{
  "balance_bias": true,
  "init_std_router": 0.00929,
  "head_dim": 32,
  "rope_base": 2580.0,
  "tie_embeddings": true,
  "beta2": 0.98
}
Below are experts of layer 3 (counted from 0) of a mixture-of-experts language model. Rows are named router (the router's row for the expert), down (a neuron's output weights, with its number) and show model dimensions 112-167. Each number is 500 + 25 x the weight over its row's rms, rounded and kept within 0 to 999. Numbers have three digits each.
Before each expert's rows: "comes before" lists some tokens at least twice as common just after its tokens as in all text. This comes from a sample of Wikipedia text that the model never trained on. Tokens count by the router's weight.

# expert 43
comes before: " the", " a", " by", " in", " his", " with"
router:472503494512472529485513502472497489514499476519487457502483470494522489550487513518507533522481525509508490515468468497529518467485510505502560472467506494503502471495
down0:517541492508483500501474521514475521518503477520542488525520521483519480500535527473505501516521512483506476499478509546494559469491495499465483508538493501489516485504
down1:551507521525516501494536506489510494485540478480512497540477516497490514480499466526491466486500465502488542521533458530458486521491494508506509475497509469486485484514
down2:505486487516523510523487490522514515488503455510511512540511468488484499538505500491511482518573523550451514494490485505497504456464478514489456480508538484508478548475
down3:538483486509519468484473468529480498450471475512527481482504479499492491506502511513523501498484540490529493499471507477463469476511487532501480519473535495512534536499
down4:503514513497484508512470529494495481513523582499507522539496513551504478497470500501521510531451484484524499475487510498536497468506550496496485515488486488475529484514
down5:452524546489532516510485521492498474509525529530484525522473498511506504481475491525481530475513502548558545486496522527474493491475499491518496508504473513517514445498
down6:525512467503519476521538496503529513481546480542534500479503460486515483481523447488496477500462503474474524550516486517486473467514468521482498470466490486500496489503
down7:510460495452464516494558487475511497541520468524488495491473503499506508464488507520490514448477551491480501486512463498447523515451482515485516501551532514512472528475
down8:529499512502497489535461516484497527511491519491520483496527491520506516487525504461483502528495484502492459491508503507533546534515508474524529563504510490516511507481
down9:514575535509503484468437517492474499510496499518488479497502513505459446486502505531487464496461479486501508542501491497519482509499515493475467523507495500525499488520
down10:466536511489459522482513512500529511517506548502515516487491541549512521506473524520541504471467514514542512468487526514492522484541526533480475533534496491506520477523
down11:535512478497518511511502498503481508456523562539502528494475481533501443542468476509448509500488525472494501524456512534496484439456492527447480479472545495509530467504
down12:520490502485532510519527488477527485534518532499488522522557529521548507524481530480461523504504509546518535492473513486485566502468542556526493506522504472498463522488
down13:498526495509519492525495465482439531502513496480507518515552480500503505518484483498523544492454515496500501533527464505520506504494447469520471458511451508525486521479
down14:530516537512497492501487512485523513449494492535543507506501454462491472489525476482496465499493519476532495549450537510510531475469485526467485467474451529458547494516
down15:485527530517471508457464525487475477433462521447434521507532499545499463505506562488501488556490530504530528477481516493521494486480471483549480510509511481500521475531
down16:496470505532493500527487566493460521501529508480497509537519483484477482484501518482513511524534513541532563499489450495510530467483471485495549467475510504482456519484
down17:487462522465515510522495468512493503519415457482528498505505504490493510510516457477508520500467493461491494469435526451487460489515492532511498501508485475472452512461
down18:496515513502502474486504488487521479458477554560531459496474501486493503500513485496483461555453506476489476430510482491551495505508547489480448466508553486528494487507
down19:485478468511527484473502525508502485484518544490474470500518509466509516483503480469512484524484461527528530499507526448543463509530546502531483478503477492545471528509
down20:522525512509532446481499495525511524466512477481467471505463481490483478515500484501501476495482533488495506515462509536503524489484476506478423471448508528530501529494
down21:526576495487482488551474504512488519513487530527521506478479487504486462484490526471494498556485521499486463497497484504535497443518561482476546515539461495491546480491
down22:532498465515476490497497475460498473544509510493511491503489496479517514465531466527493491475531485492491492534528521491549449510520510479558550520495484506484528536485
down23:463469486476475492509471502501510479533480471489466485442520495502491502502513514465519517487487513526451460539537487503514514567495511455482517536489486530495519497465
down24:484487463471543517475510533483509506539511494480501509484523495454504536500495517505487527475510504495484526529462524492499526515498467528484505507533428541496501501507
down25:478505503496513488510487474508525510486515530533488506529521478529504533508510501488476502526484462471514520501487525512537510528451475469494521464503509546501442523523
down26:514486494487490476470496497517450473488514468480471494500517494514540519537495458515535480535491558502522553485480554537486522474536451516479488538475447520526510504541
down27:483473514545513514531489496511479540470479548516504493512475523461525506467534485462504477531488475507467484498518475461541514535493480513514488487507526488493456520452
down28:492477495487526528486513470503493502455516441517518465489509467477495516532527501526522508441507515456482478511453494448464490467477432479468520450501562540485488509476
down29:472442485470499489544539494497517457511497526488499481480521509456505504490508503520486505504507494512502511536531466489493498568506501498525519483545502501530471528451
down30:480471477499475501489503504475538490509485526498519445477547519479499524475512459519495489512487436479465467499533506470524492530506569508491493473509461487530523505472
down31:517523509449498489519480512472469511507492480484484479516508499463454491509529501504532512538471529494495497469480522518498511491534522501520484458515500533532494512504

# expert 113
comes before: "\n", "\\", "ili", "assis", "pan", " throw"
router:512535514528518472497541526468516451522490501499517502483474530535553531467479524490527529467535480487518492501519496495492456539501471496514485520493539531491527545536
down0:492486488488519514490478467480464494490516496492490484518506534517523492463494524532470510480512493559519479536488520452486466503498538531505487512454496500531521533505
down1:495468515509529529509525533521522504482524495479533550447494504535487537474508557459521460496491497557482502499495504461494526473540471520465492531467493498468511501562
down2:512466524496499518490510542498499489497495481491463534417523491541449479534523502468529483498484504502502504462555503555536501492511546485504520497499510517502493528481
down3:494492465486472505480494505495535474508505504483495508462541497484460466486509536483515481514470489532484531509527570548510525572553482483503544515483496492461530465528
down4:473492492493517505500481549494506521510552494469480532492514538525493507465479531475529488497444488561476498484524522499480512564543489485524510513487496491539498499486
down5:541524491509494559505507463533502435492465487525501461491452499488486493522503480468505481555556499465512519483487489533549508510460495504515500484508541496455517533502
down6:530512528492509498494492466525502491486438512502503480532447469487551500529510463499487507515549526433539525528486474477530462447458527493509486495500506502484447498524
down7:521497508506485517486519522488511472520526483495517535474516519510468492506508448505523495493489473531462467447496501477441565484505455521500518499451492488542478509510
down8:502523500503507516506545528470513529506505477503501510470524477548469484486494529484503508460477485536474495454551493482494521486522483479516518481527494502519508487461
down9:506466425509488456534474497490479436503484502470520492522536539499463514489506502472527474456464498540494512508508469483487551483468478511536492555471505503531483480491
down10:537504515515494479508517513504516497471497496523515540496489482487520499545483461530525527479503517462509499476480474492501486425474513509496497494479504507515482517482
down11:483527510504459522494529523514532530502492456499482533440461503490435514529502492479474506491527522459508519492502484518475529494515499481501497486557523494472521471490
down12:510501441478488472496483478509486507494541483487509483497557529496479497485477509494517507528472463522439442480491507451483493502485488494517524506488501501506508474486
down13:520519514508470440520525554474544574444515532473561524497513515516537507508461490502482484475497499537478493494509478505473460489483535518538458501496453530474519459478
down14:517503529525460504520486469514493484483470488505506468520463462458537532509513496496482528522559528458522553529476500523544481460480529514507484468525485506483485499517
down15:474481498469498508550506497504513522538532479501504511481538481475484514481492519509511533494494481551439503516502502493482531511504499513488496515464487498481545513542
down16:521514484509535496476522478497496476517483462506488472530480502531526503495520496490508499530514517472529499488488505500525525469485478481506535488532528505491464502522
down17:485491514519527476494517465536494535504495500503499448510479488523497479471494491528520516498534508488481460513509499463521434438488507503501467452571467501514483539456
down18:507484544516527541495483508514484580529468474527464510456465472521502458461513512514480530502516506528513486478485522515533455509476523499472519462524495530508472515492
down19:520489462490499481490444472495493516523518537524504519487507516528496521500514529526511487488470500495409479546507487486470558508515517509505484529493495455523521514459
down20:494489532474520508490535519510498513475466512529458514449506519532530496540521546467482551513553501485524502505525482494505441492524513514476508441516504510502519502506
down21:520482485509504447538461492521462536499497507494504447507496498466520509513511498523494444495510507457530486526448502523522480469499517509486475482469459524518495455500
down22:499552552514513501517509523519472472503510506514501495497467526484528529496470434495490492545512515481611487443458479483514452475506498514494485483501506482547440527470
down23:515510541535462517531499552470532479510500477498497493474532504538486481508465506481505453527504505520473484460513468516516525478480490492499526469499512482524470489497
down24:527560521486490529496521512478513469507496507492506493466508465531442501514515494466499464502484492507499478472514490535515541503502479486516511486519520523475500499505
down25:512475488498510523483509475487528520522500515493525482519482488466538524495502467515510532507518481505523540501504542496490501545505460496475477531501497544491460464515
down26:495501499475511521516495507491497467497487501501456481483532489484453508520504511469510489506530490522498513523519504565494544521525476517474499513483510469516528492521
down27:525515493529480485500505502450497488519533498495505516459492537481507458539489501494513471496465487533508465514507475521502490493528458472481500485445491536568507467476
down28:493490496504475496448491500494490470502506515515507528447499513473482502514545544484518497518459488513450554496508541524544538530513481497465544478498516491488525468511
down29:479484486507501487509469445508503504504470498532525469590458505492581505483450464544505509495497492467534501484492491442488494466452517509512482508499473520483461520489
down30:533543542515504504506494531512483534452485499488504551457458531494528510461508513500479487484521501512510473469477492456500434515494562505524473501509430522504503535485
down31:529523526502455536470523460527506489497460503472556461519478482470493443478517498507544445504501550454512509515525489522532488464527526540510495529519497488497530528529

# expert 82
comes before: " |", " for", " in", " to", " 0", " against"
router:528482527513477476503480453499519484523532468506467510505526506460506497488528458471504506529516491496493505509475477524519507521500452500500507461441511496481495504477
down0:512463552490483481506491509501493528482529528515501469503529481531484491523505479576525515482470515508471474480495496483490479503515506507532483514503494481504473547452
down1:536534487494517512468495515501504514499507461502510490501517450469473463497511434513498502450515522498487469472512483484467512494521484512525496506520514501503496484525
down2:528497557481519482505490503441522491497488491467507520491498512491540496455536498530514533479489520515505473500464519456496501506529508487478529501463483483550496525513
down3:498498457514478485503496505463508426516523501483491502450490543519488478497479513484474527491501500513508541519520533521522477489520510440477528497473480518489530505469
down4:497450496498464484490468505495501479488535440513441486514536487506480529525486438521503517454496544540532494480509486489504428503462467493535466536494468526482511530504
down5:501473505512560514533515510477527500507496517510509502475466453477541533516493469549455503479493477529481499506537495531506516520547504498460519471477490519516500531488
down6:483514458462533497476466522462521487468468490504506499477477493474560490507487449520502527526503509496458510515485504549509541534485535484503505476500484559516489539506
down7:499482481491523499493496515468488524518512524517491524477515520494540482484504478490505516506501534538476495487530564484491500475498489498476498509520577496488509499467
down8:530486488531495512492488480462511534467543512488518539501501502519468520494484478491475487473539489482465529495511512482495451489497479495487524473503494514490477492484
down9:505539510498491502505492498506483512513475508506529530470456518529516500495486500464519469513502497473529538526488521480498500509530509480496528483497547479481462470487
down10:469532510414504504491509484525494489466444569567516517499521494521472503509520523523475493537505450521544498501479489502509506493474498483506464491523538474527492514493
down11:545541492491464487445535496523517520542478512518526510501489472532489457501466530506542479523496507482493467527484515489495524532478519518475499438525511476506514457507
down12:527527499564525481528470485506470552451473550486508495505476501501513532499483527484490494431497506544462528434532478491489457543494507532499471488464473490499498493507
down13:492480459492479503479505468508454490484521516553554508504518436573481509529508502486509442535509528490538505505525495504518478538508488507507504455522518509538483496506
down14:518507474516469462526524499486509491493458517527503482558545509519442553452507540537518479499478488521470507490496497525487500524529466529474477511542499470488517459491
down15:500533475515518549505521503532532503515470568490500482496493499526553490492493566515489510538501528480515506570506533460473528487506523461443526489522534459538492461503
down16:497523512477516514491491546522511525492544490503474493488497483515556517467507510523496544509535522488483502509521487532500462532489553488494540500449503536515497473479
down17:554503515506533503458475508474497512495491503525505494460523466532526506542496525511526445486505510453489475518501526512501526524489547514485452474526533512470467471495
down18:539498508485494500523522456522466487479475474524454485517510549499487490480505495454500479507513495489487477536530513469479492491520524490475497490530511439466462474476
down19:536504501501505470497550497498519540474510472520461515480500485485471477510530487470468528495506502510506509427484513493521503484536489475494478529479512509467466505446
down20:506518486531487517462493445505515517529469496490472479483520488477501506512502523471512476513513479504537466499476487487494516452440496517508505490492474511501496494535
down21:515486503503517488517500489494521498543504520480480525480490501466529509500491476479538519493550495494481504501488522503502499517502502462442510532523507492504511519468
down22:517500476479466500505501499509501491495470541532514505483552485489521510512469510487489508524466488507512477487498496481448506499530516492487491512530519506543463507473
down23:491459515509504497506500459483465546488497476471496505554497482465487479506481538531532476484499459521524486527495501458459496507514507501473508502570468464531503492473
down24:511481492521485477517490478529471485523522490474475482412484487481518526487525520462466564498503544536540492514529512522495484515506484466499492537470530518499468524513
down25:473509502522506483515507499503502503520492514479484473506485453514511551506522489482498500505456553478484509528483526507472524470497534513496541557517467450499532492467
down26:520488508519546473500501502501490467488520518455475503455467529434529495485485507518521522492478518500481477534481503473538475489473509485486505528469506491559509501510
down27:543503530483479508502486510508523518505537519437501503492491509536489475457514473471451499511509525497441553444499499450545487513500478423506484536536499515518531521504
down28:476489476504506485567496474513493461514437516499490489509497546499506469467491545492521455497518511467496476559444534464493516483495500495475477528525502470497485469476
down29:520517508503512473492485479469526470499470540450509460479500501564572507509511524508527475539499525505537506531517544487510489464489489488483497489488506500508508511540
down30:523505495471544503518490518441514486509546484514507515489467498508559490537517460482511501467505510518450497505524500508496484502482505539477496505479504536494514478527
down31:515502509493484479513500481466480454494515510468451485508462534505478489529518495512436482517474543514498525499511562479523522443506481492501503521530481506542488490494